config.toml
n_layer = 8
n_experts = 80
experts_per_token = 2
d_expert = 96
d_shared_expert = 128
activation = "squared_relu"
router_score = "softmax"
routed_scale = 1.0
router_bias = true
init_std_router = 0.0158
vocab_size = 16384
tie_embeddings = false
optimizer = "adam_variant"
lr = 0.00192
beta1 = 0.9
Below are experts of layer 4 (counted from 0) of a mixture-of-experts language model. Rows are named router (the router's row for the expert), up (a neuron's input weights, with its number) and show model dimensions 0-191. Each number is 128 + 32 x the weight over its row's rms, rounded and kept within 0 to 255.
Before each expert's rows: "mostly gets" lists some tokens that are sent to it at least half of the time. This comes from a sample of Wikipedia text that the model never trained on.

# expert 49
mostly gets: " magn", " gener", " molec", " coordin", " activ", " regul"
router [108 137 165 172 130 133 160 113 100 138  89 178 196 106 133 155  95 121  72 119  93 133  84 164 138 154  91 176  63 104 116  83 104 108 139 169 129 148 116 154 109 118  67 137  87 159 147 138  70 143 139 168  87 108  95 145  94 134 150  86 135 103  94  66  65 189 117 117 148  57 137 168 158 135 152 128 117 141 125 133 130 161 130 164 144 108 111 152 103 121  75 146 122 193  99 168 121 107 129 157 162 157 153 131 113 123 127  88 181 164 122 114  81  99 134 110 209 122 120 153 104  97 177 154 126 154 107 161  92 103 138 106 212 135  78  81 173 141 103 129  48 153 167 105 144 143  79 158 158 109 134  80 104 132 144  68 129 190 166 102  83 134 113 171 148 170 131 110 156  77 120 154 116 103 120  90  98 150 175 199 135  87 119 155 153 111 174 115 130 117 136 154]
up0 [ 92  96 101 165 175  91 140 119 129  52 148 113 119 122 117 115 142 127 160 133  95 114  97 157 103 114 106  79  47 113 152 110 151 158 114 101 144 147  91 115  84 134 141  91  86 197 131 142 115 120 137 109 199 141 130 136  94 114 138  96 128  86  96 112  92 110 142 150 152 101 184 117 135 108 117 147 179 135 163 156 130 163  99 203 102 113  85 177  91  97 128 142  78 167 131 198 150 164 133 158 162 181 104 101  95 139 135 140  89 168  87 134 107 131  89 177  88 128  83 179 129 151 128 115 187 150 144 144 166 161 133 106 125 102  97 111 142  99 129 172 111  50 138 164 142 106 106 164 188 198  67  63  94 133 128 132 123 101 143 119 185 104 109 181  96 135 101  79 141 117 136 114  68 140  99  87 148 161 106 166  91  80 100  99 139 191 138 175 141 159 168 107]

# expert 50
mostly gets: " Georg", "ienn", "ithuan", " Olymp", " Flor", " Laur"
router [144  95 155 135 123  97 110 135 143 156 130 146 187 118 152 110 146 134 127 151 109 116  99 176  97 119 103 187 154  78 116  91 156  83  94 148 171 155 148 129 131 154 175 140 117  82 124 132  91 149 100  80 106 131 132 126 107  81 102  77 178 150 128 112 144 197 122 155 140 125 125 153 208 112 113 200 146  78 114 152 132 115  73 110 136 148 151 139 101  89 158 149 122  84 124 136 137 121 144 172 128 179 123 159 106  98 170 105 109  62 113 157  78  73 158 102 119 120 120  84 181 100 123 124  91 162 111 117 103  91  86 157 191 124  78  51 169 117  91  91 158 160 131 172 140 115  84  77 144 126 173 136 146 155 143 139 173 127 129 148 152 106 162 101 159 157  89 125  89 144  78 154 146 115  99  86 109  83 185 190 159 126 143 220 138 153 200 190 154 107  95 122]
up0 [ 94 119 112 174 128  97 153  92 197  97 111 102  93  98 134 156 141 134 152 123 150  78 136 116  87  86 135 111 177  52 119  64 140 126 104 145 169 164 115  77 127 147 183 157 125 134 139  88 171 138  88 147 135 127 145 107 136 134 159 104 171 129  82 135  75 170 164  82  69 153 101 104 134 152 119 187 106 157 133 134 121 148  99 174 137 105 111 175  90 166 181 107  88   2 129 119 134  88 174 125 170 190 141 168 159 145 106 165 128 150 156 139 133 124 127 137 126 109 140 165 111 143  86 106 144 174 160 128 162 162 106 171 131 151  91 135 126  65  97 138 149 181 165 146  73 151 152 148 125 134 161  99 231 144 156 161 145  88  46 142 149 127  66 143 142 130 143 143 152 110 145 147 160 109 130 134 165 143 147 126 149 126  87 108 108 113 121 118  66 140 140  85]

# expert 72
mostly gets: " | MF", " | DF", "| R", " | FW", " | R", "; R"
router [152 105 135 127 109 108  76 146 165  82 105 114 113 109 162 167 124 137  88 105 174 116 113 116 104 142 150 107 103 113 110 192 148 102  77 141 104 123  84 105 131 145 108 129 187 160 102 130 132 128 195 180 124  76 134 183 117 179 139 168 122 143  65  75 156  94 143 123 119 106 139 157 165 105  91  51 136 178 126 118 151 165 182  83 127 110 125 102  87 122 104 112 154 161 104 104 173 113 170  98 115 104  61 147 113 154  92 139  97 104 145  69 156 111 152  94 133  98 117 103 132 123  86 100 104 129 101  93  89 160 124 160 145  66 167 168 128  92 132 134 156  83 162 145 142  76 108 119 114  88  91 131 178 156 113 122 137 179 122 150  59 116  78 141 193 164 130 123  68 170  68  94 154 110  80  86 161 145  85 162  28 111 156 145 104 109 139  85 121 155 109 100]
up0 [ 99 154  72 108  61 139 104 143 139  94 100 125  76 158 146 142  49 145  95 182 143 162 126 166 115 170  84 135  77 150 121 107 112  96 133 185  87 168 129 114 132 122 154  78 102 137 158 142 140 130 121 142 117 106 145 128 129 152 116 155  92 102 121 110 118 140 162  86  74 185  99 133 106  86 122 160  68 153 120  81 108 106 137 164 166 202 142 108 131 164  95 135 136 151  80  63 134 109 223 194 146 149  92  85 110 109 109  87 129 117 136 134 155 173 156 114 115  86 187 154 110  58 156 104 153 159  94  83 151 144 157 195 150 139 147 138 135  74 106 123 153 128 159  80 173  63  90  90 133 175 141 175 127 114 107 106 126 159 101  93 134 102 137 114 171 116 134  37 112 130  96 121 134  84  95 137 118 161 121 125 132  94 180 162 128  86 153 160 136  95 153 123]

# expert 79
mostly gets: " \"", "\n\n", " | \"", ": \"", " '", ", \""
router [166 168 140 207 163 151 174 157 132 150 147  98  96 106 129 127  99 165 103  94 179 111  72 106 163 166 128 152 164 167 144  87 170 128 109  83 145 175 133 104 139 171  99  79 123  92  65 122 139 166 166 122 119 201 103 133  93 164 108 163  85  87 108 149  92  95  86 101 101  69 162 135 157 135 181 117 103 144 136 146 156 131 159 186 102 145 118 184 152 120 118 192 123 153 131 109 121 133 154 136 139 146 143 141  75 158 142 164 155 127 106 102 192 183 167 142  93  97 121 186 112 126 143 132 163 140 132 117 169 162 162 112 100 151 168  99 133  89  95 154 143 112 117  67 127 134 111 122 111 137 192 140 143 219 101 101 158  69 130 128 119 104 119 164  79 128 148 157 127 120 132  93 152 140 159  90 160 123  60  90 135 141 155 163  78 199 121  79  92  96 142 180]
up0 [102 111 130 135  80 136 155  83 140 104 194 106 145 100  97 136 152  88 126 114 127  93 193 126 144 159 175 160 112 160 113  96 139 113 133  93 128 137 134 118 112 196 151 132 138 126 175 120 102 153 149 106 175 122 130  69 136  65 133 138  66  81 195 141 104 153  96 102  71  81 109 198 158 138  48 142 159 110 104 194 103  91 135 166 185 122  88  85 163 162  73 147 124  52 177 139  96  90 112 109 151 116  95 121 134 155  88 167 151 113  92 122 125  96 102 138 160 112  95 132 129 120  97 110 148 112 121 131 144 110  88 133 118 118 155 148 136 147 106 104  67  89  77  99 109  98 143 178 144  83 142 159  79 134  75 101 153 156 168 143 145 145  83 133 108 136 108 117 155  59 165 121 113 139 129 148 138  99 132 172 194 126 112  48  89 180  95 162 197 141 128 123]